From a checkpoint of a small mixture-of-experts model trained on Wikipedia.
Experts: 160 SwiGLU neurons an expert, a softmax router, a shared expert of 320 neurons.
Below are experts of layer 8 (counted from 0) of a mixture-of-experts language model. Rows are named router (the router's row for the expert), gate (a neuron's input weights, with its number), up (a neuron's input weights, with its number), down (a neuron's output weights, with its number) and show model dimensions 0-255. Each number is 128 + 24 x the weight over its row's rms, rounded and kept within 0 to 255.
Before each expert's rows: a language model's description of what the expert responds to; "raises" lists some tokens whose logits its average output raises strongly, later layers aside. This comes from a sample of Wikipedia text that the model never trained on.

# expert 33
Bare space tokens before figures in tables and infoboxes, after pipes or colons, such as Running time: 100 minutes.
raises: "1", "2", "3", "4", "ens", "ice"
router [148 126 102 141 165 116 152 146 159 131 114  98 109 146 159  97 163 117 127 153 121 129 153 147 143 100  95 142 159 139 116 125 175 108 126 131 161 101 139 131 133  81 146 135 171 101 107 130 146 118  87  81 184 105 134 162 157 121 140 130 174 145 124 128 114 161 154  97 112 124 160 116 119 118 172 172  94 116  85 155  95 128 149 147 147  95 114 107  82 131 118 111 176 132 120 141 134 108  82 138 150 148 120 112 126 108 101 155 134 138 121 126 132  76 110 167 102  98 121 126 126 127 126 138 127 124  93 136 134 134 143  82 134 123 138 151 163 105 103  93 135 125  85 135 109 125 130 124  97  72 124 131 133 116 108 115 118 146 144  95 114 112 129 160 101 161 113 114 202 119 143 129 114 122 127 158 116 142 158 152 154 169 106 110 139 140 123 173 153 162 113  75  98 170  92 144 161 132 129 129 130 146 103 180 129 149  86 105 137 136  95 114 130 105 146  93 135 127 154 124 176 159 136 135 148 139 124 133 146 105 137 139 166 163 113 140 118 140 134 125 129  88 152  81 123  79 121  81 125 140  95 158 114 145 108 136]
gate1 [128 121 120 155 137 108 121 123 116 161 142 118 138 143 105 112 116 144 112 108 108 107  81  97 145 129 102 137  95 110 173 103  94  96 118 118 139  82 107 145 155 141 149 130 112  88 121 147 162 149 139 120 143 114  89 106 130 148 178 107 105 125  94 150 164 146 110 142 168 153 104 159 123 123  85 159 117 146 113 102 116 138 142  96 105 128 120 128 110 113 124 124 154 129 100 127  72 149 136 135 154 119 109 142 114 173 148 138 159 110 119 105 145 105 102 126 179 160 149 144 135 118 109 152 149 133 131 130 156 129 135 112 117 109 107 155 158  96  96 142 178 102  96 160 135 154 132 123 102 141 158 161 125 139 133 152 153 123 108 113 125 112 103 114 171 151 157 101 137 157  58 155 125 131 156 106  99 157 106 151 116 108 129 107 138 161 137 151 101  88 165 160 144 132 159 124  99  85 169 124 136 112 114 137 112 102 151 124 193  79 136 119 134 108 117 138 156 156 121 118 142 103 138 181 121 128 129 130 113  90 162 180 161 103 114 132  90 134 168 160 159 119 144 152 147 122 128 152  90 111 153 128 177  84  91 140]
up1 [149 159 122 122 103 127 141 106 150 100 104 122 109  98 130 108 121 113 142 165 121 113 149 165 110 122 121 150 142 150  91 144 128 159 125 129 108 177 144 121 121 119 129 119 166 153 152  67 103 113  84 121 125 168 145 153 117 127  93 121 144 112 143 110 104 102 144 129 136 108 122  85 128 135 151 100 158 117 126 157 157 107 115 158 141 119 131 122 155 149 128 133  68 139 148 107 177  88 119 101 122 125 163 114 145  70 104 117 120 151 149 120 122 136 159 121 130 102  99 101 132 134 135 110 102 109 117 113 100 116 142 134 126 169 141 101  85 166 166 117  98 143 146 108 127 115 116 138 140 121  95  72 126  81 128 129 119 135 120 151 128 139 192 118 115 112  86 148 138  98 188 106 150 138 111 147 130 103 162 102 129 101 136 157 125 106  83 134 122 133  91  97 112 139  79 112 132 155  87 144 119 128 127 140 129 144 118 105  94 149  97 136 127 163 154 132 108  97 157 136 124 174 139  75 140 128 120 122 137 144 110  91  77 161 158 117 153 116 115  84  87 139 106 104  75 110 129  99 166 164  94 123  80 160 138 110]
down1 [ 97 127 116 158 113  99 145 124  78 117 116 179 184 116 118 140  99 117 140 108 107 149  98 108 118 153 142 149 151 120 148  94 150 125 152 116 116 108 105 121 140 135 130 126 134  85  87 176 160 111 148 149 127 154  98 144 108 151 126 115 131  90 119 133 108 109 113 120 174 149 112 128 103 106  84 112 137 165 138 125 115  83 113 112 108 143 117 108 115  94 162 139 163 123 109 102 169 113 128 139 136 122 154 172 134 134  77 151 105  89 106 101  95 126 130 116 101 110 147 157 169 112 146  84 144 145 145 101 164 117 126 135 119 120 132 142  96 151 125 149  95 166 160  80 106 130 115 140 134 142 139 132  92 132 201 132 137 134 111 160 158 104 143 170 154  87 157  98 125 138  92 125 128 128 133 150 103 101 136  99 161 156 167 115 151 188 139 145 118 123 134 116 186 135 145 138 143 142  74 178 137 106 134 125 119 111 155 151 159 130 164 123  88 107 146 168 119 152 138 105 121 130 155 101 109 154 148  79 134 170 117 151 148  89 131 130 124 129 145 148 118 115 137 128  99 143 111 133 138 155 186 119 126 138 117 119]

# expert 42
Hyphens inside compounds such as Play-offs and stand-up, en dashes in ranges, and spaces before years in table cells.
raises: "l", "f", "fl", "d", "m", "b"
router [106 148 107 137 196 122 141 158 117  62 100  90 133 118 118 126 168 115 144 162 148 149 146 112 141 125 108 115 146 130 191 134 134  83 121 125 128 130 148 132 124 152 131 146 121 112 178 161 127 115 126 124 116 167 142 152 134 154 176 103 155  98 161 170 106 130 157 103 170 147 141 102 137 145 130 127 133 143 118 119 139 109  98 102 121 153 150  93 104  76  87 129 153 126 133 120 142 123 140 119 140 148 145 113 148 141 142 143 131 117 146 175 103 121 136 106 155 120 100 107  93 121 104  94 133 107  99 107  99 125 142  69 140 162  77 145 150 137 129  99 137 108 118 155 147 152 135  96 139 114 135 140 107 128 125 164 141 138  86 109 119 121 163 153 147 136 127 176  96 114 107 164 131 118 109 147 129 120 132 136 149 148  98 204 139 102  96 154 169 118  71 119 132 140 142 181 154 145 151 154 126 137 145 152 119 172 126 164 119 144 151  95 116 114 115 143 156 116 133 163 157  90 161  88 128 140 101  81 129 118 143 152 125 151 104 132 136 122  75 131 110 141 136 109 153  72 163 109 135 120 131 122 110 117 138 110]
gate1 [ 97  59 119 105 102 146  99 132 129 126 128  92 132 142  97 146 155  93 111 135 135 157 160  96 139 161 138 115 147 184 132 149 179 140  88 201 125 116  73 146 171 127 144 120 143  40 161 124 125 119 124 148 129 170 122 124 121 155 152 155 150 152 137 101 118 132 112 137 174  76 130 118 145 110 138 148 154 154  84 144 141 153 139  93 146 133 140 117  84 115 153  80 144 128 116 133 120 159  98 116 147 143 117 116 143 100 144 111 110 110 109  91 136 148 102 132 121 126 150 156 133  97 129 128 146 114 185 184 127 112 148 147 131 138 110 164 137  87 113 136 105 104 127 119 120 146 112 106 151 157 141 157 131 127 121 122  96 126 106  99 112 145 117 115 121 153  93 104  95 137 126 140 136  87 158 116  99 133 140 108 131 101 136 129  94 133 127 154 128 126 161 138  97  84  87 133 139 180 144 132 155 100 155 141  92 145 136 141  83 125 114 118 148 112 127  97 105 125 112 179 149 128 134 176 138 116  96 119 104 109 115 117 128 167 138 120 137 144 136 147 100 116 136 124 134 128 128 163  98  96 162 151 107 159 150 109]
up1 [121 169 153 123 132 109 127 133 165  97 136 136 107 100 145 130 115 157 119 141 155 104  97 123 134 162 117 141  71 102 117  97  65 120 160  91 110 145 162 123 123 122 142 127 127 168  70 122 107 143 101 121 115 130 146 145 140 111 102 154 104 117 136 133 135 166 119  55 132 136  99 142 146 131 131 131 114 131 137 126 119 133 137 160  91 132 126 142 153 116 142 139 163  77  94 177  88 104 147 108 131 139 119 150 131 136  89 155 105 115 111 159 132 123 156 139 104 151 113 166 139 145  93 110 147  89 111  86 169 112 111  96 138 137 116 166 180 145 166 140 129 148 162 108 119 114 166 194 165  97 130 167 126 129 116 157 142 140 172 140 117 145 163 151 108 119 145 143 171 139 125 138 163 127 153 120 115  91  91 162 143 159 130 114  96 117 173 144 115 171  99 155 151 144 137 120 147  93 100 134 137 128 118 112  97 122 110 141 121 151 124 156 129 159 148 118 119 116 137 139 122 119 171 108 150 178 186 149 182 151 117 136 146 101 123 156 104  95 132 120 146 111 132 134 112 172 166 116 130 126 126 141 155 138 121 130]
down1 [148  90 125 144  82  74 132 117 105 147 136 152 115 148 150 163 114 126 119 135 118 166 134 137 132  94 159 157 151 151  99 120 128 166 105 134 152 146 134 134 167 166  93 151 117 111 217  76 150 111 154 103 173 151 152 171 117 161  96 116 147 165 138 124 151 135 115 155 113 104 124 119  96 129 154 121 108 118 106 151 144 149 149  98 159  78 125 101 116 130 112 171 156  90 102 145 146 105 135 131 148 122 187 177 153 125  93 137 103 163 112 105 135 104 150 102 176 121 143 170 111 104 115 111 170 116 107 109 157 126 159 122 164 125 102 149 109 100 113 103 116 162 127 148 134 100 133 169 121 165 119 130 110 143 140 139 113 101 107 129 133 136 119 145 137 135 154 109 157 137 136 124 134 123 132 128  89 122 117 141 116 145 130 156 143 132 148 149 124 142 113 141 123 137 102 118  99 150 123 158 147  56 124 137 113 165 141 122 149 149 127 136  92 129 153  96 100 193 136 127 161 137 106 130  77 129 106 109 107 128 150 114 165 104 115 136 131 127  83 153  85 158 106 120  99  93 132 117 150 136 126 128 148  97 109 114]

# expert 29
Dashes starting infobox lines, == heading marks, bullets, and table pipes in structured entries, such as - ISBN, - Glottolog.
raises: " Location", " Date", " Website", " Country", " Writ"
router [ 82 151 139 130 138 116  98 133 160  97 151 104 128 121 169 118 187 121 119 129 152 128 135 113 119  96 144 147 143 159 117  87  94 129  96 101 147  99 116 129 129 137 140 105 133  98  86 116 133 111 137 162  99 125 121 150 124  63  77 126 151 138 148 119 112 113  95 155 123 123  76  98 119 106 132  95 129 127 124 126 150 111 104 121 144 104 125 128 110  98 109 129 143  94 166 148 144 154 162 124  82 112 131  89 167 122 137 156 108 137 105 117 144 121 119 131 158 114  59 153 117 140 165 127 121 116  95 143 145 117 116 134 168 131  92 159 110 174 147  96 137  86 111 159 143 124 129 162 154 160 162 120 138 120 119 188 185  67 155 117 117 151 154 150 148 122 118 109 178 141 141 157 132 118 122 135 149 123 138 146 143 182 140 152  68  98 138 112 122 141 100  93 105 122 135 117 114 101  98 139 102 120  79 129 161 143 126  92 115 121 132 134 100 102 133 154 164 112 142 140 131 102 142 148  68 142 112 142 149 105 120 147 135 108 141 176 122 146 145 128 153 103 102  95  78 149 113 115 119 126 142 133 143  99 135 128]
gate1 [144 123  97 142 179 164 113 126  67 151 139  85 124 105 126  91 133 145 108 129 116 142  97 134 116  86 140 135 110  78 125 103 107 126 112 113 165 187  60 172 110 120 145  99 145  70  98 103 121 122 125 139 123  94 107 121 135 143  61 118 153 134 147 134 150 112 149 136 164 132  97 120 100 179 124 126 158 136 133 133 134 124 154 103  94 136 107 102 144 141  81  75 120 125 145 134 149 130  60 124 161 129 108 144 180 108 104 122  97 137 139 165 129 142 170 125 141 109 127 120 152 144 108 114 164 143 101 126 113 120 170 157 110 120  91  81 165 130 127 104 158 146 116 131 119 131 118  84 172 122 135 129 126 102 105 125 138 139 109 115 138 125 127 125 106 124 129 151 107 139 107 155 120 142 121  76 164 131 109 150 117 106  84 133 143 152 181 123 102 144 160 104 123 123 135 155 107 168 148 152 132 124 154 131 154 126 113 159 146 104 149 112 144 169 142 104  82 125 118 154 104  99 134 144 142 119 117 140 114 138 112 125  90 146 165 107 140 127 147 119 151 116 129 173 137  99 163 155 147 151 101 109 105 148 136 123]
up1 [101 134 123 134 119 106 155 102 144 106 162 129 115 153 135 134 115 114 156 116 152 138 137 167  98 136 154 128 159 180 160 146 138 153 108 119 139 126 105 117 131 156 126 177 137 136 170 147 120 136 119  87 143 122 111 120 139 110 178 135 134 153 136 121  92 111 120 136 125 103 149 134 134 118 144 100 144 125 138 111 201 181 130 143 157 142 167  95 142 118 185 152 168 131  95 126 107 126 128 144 149  68 140 106 129 175 150 152 166 100 151  91 149 147 103 139 118 125 132 138  95 149 120 140 127  92 143 121 154 139 145 128 148 118 128 137 108 107 120  74  78 162 139 118  93 144 107 149  97 122 135 105 112 193 179  77 117  95 144  90 168 113 121  87 180 133 124 129 133 130 130 104  87 125 119 116 115 174 123 129 106 132 138 105 145  98  79 145  94 106 134 145 137 115 131 157 131  99 131 134 106 118 103 151 107 113 124 137 164 154 111 137  94  97 125 133 140 158 166  97 146 162 169 100 134 136 128  77 165 146 125 126 122 111  91 163 163 103 124 127 101 142 140  89  96 135 124 118 165 129 145 158 148 112 144 126]
down1 [118 125 104 189 103  91 136 164 159 133 102 105 123 132 111 100 123 132 103 128  92 132 165 109  97 167 144 148 141 138 131 142 150 179 127  99 118 138  82  96 131 160 163  82 124  72 162 174 100 136 113 102 120 126 161 143 101 113 104 112 132 139 101 123 157 157 131 148 155  66  84 138 129 167 140 113 135 128 142 116 152 148 112  96 101  96 146 129 145 144 120  90 137 132 117 146  92 137  95 186  73 104 142 100 159 145 150  89 140 123 156 124 126 113 103  89 110 108 132 187 108 125 145 148 113 123 114 148 113 133 142  95 129 131 161 130 117 108 123  71 104 139 123 119 131 148 125 159  88 130 154 161 117 145 134 132 148 108 141 165 164  96  96 150 142  87 110 121 112  93 117  98 122  97 135  78 113  95 100 104 114 140 104 171  66 119 106 158 124 138 127 163 151 137 100 130 139 104 108 132 138  93 150 168 108  75 134 135 135 151 128 121 150 100 131 139 116 131 123 164 125 124 152 152 137 116 129 128 147 150 124 127 112 130 135  94 114 104 117 148 119 129 142 111 123 169 141 125 166 165 131 105 127 157 149 125]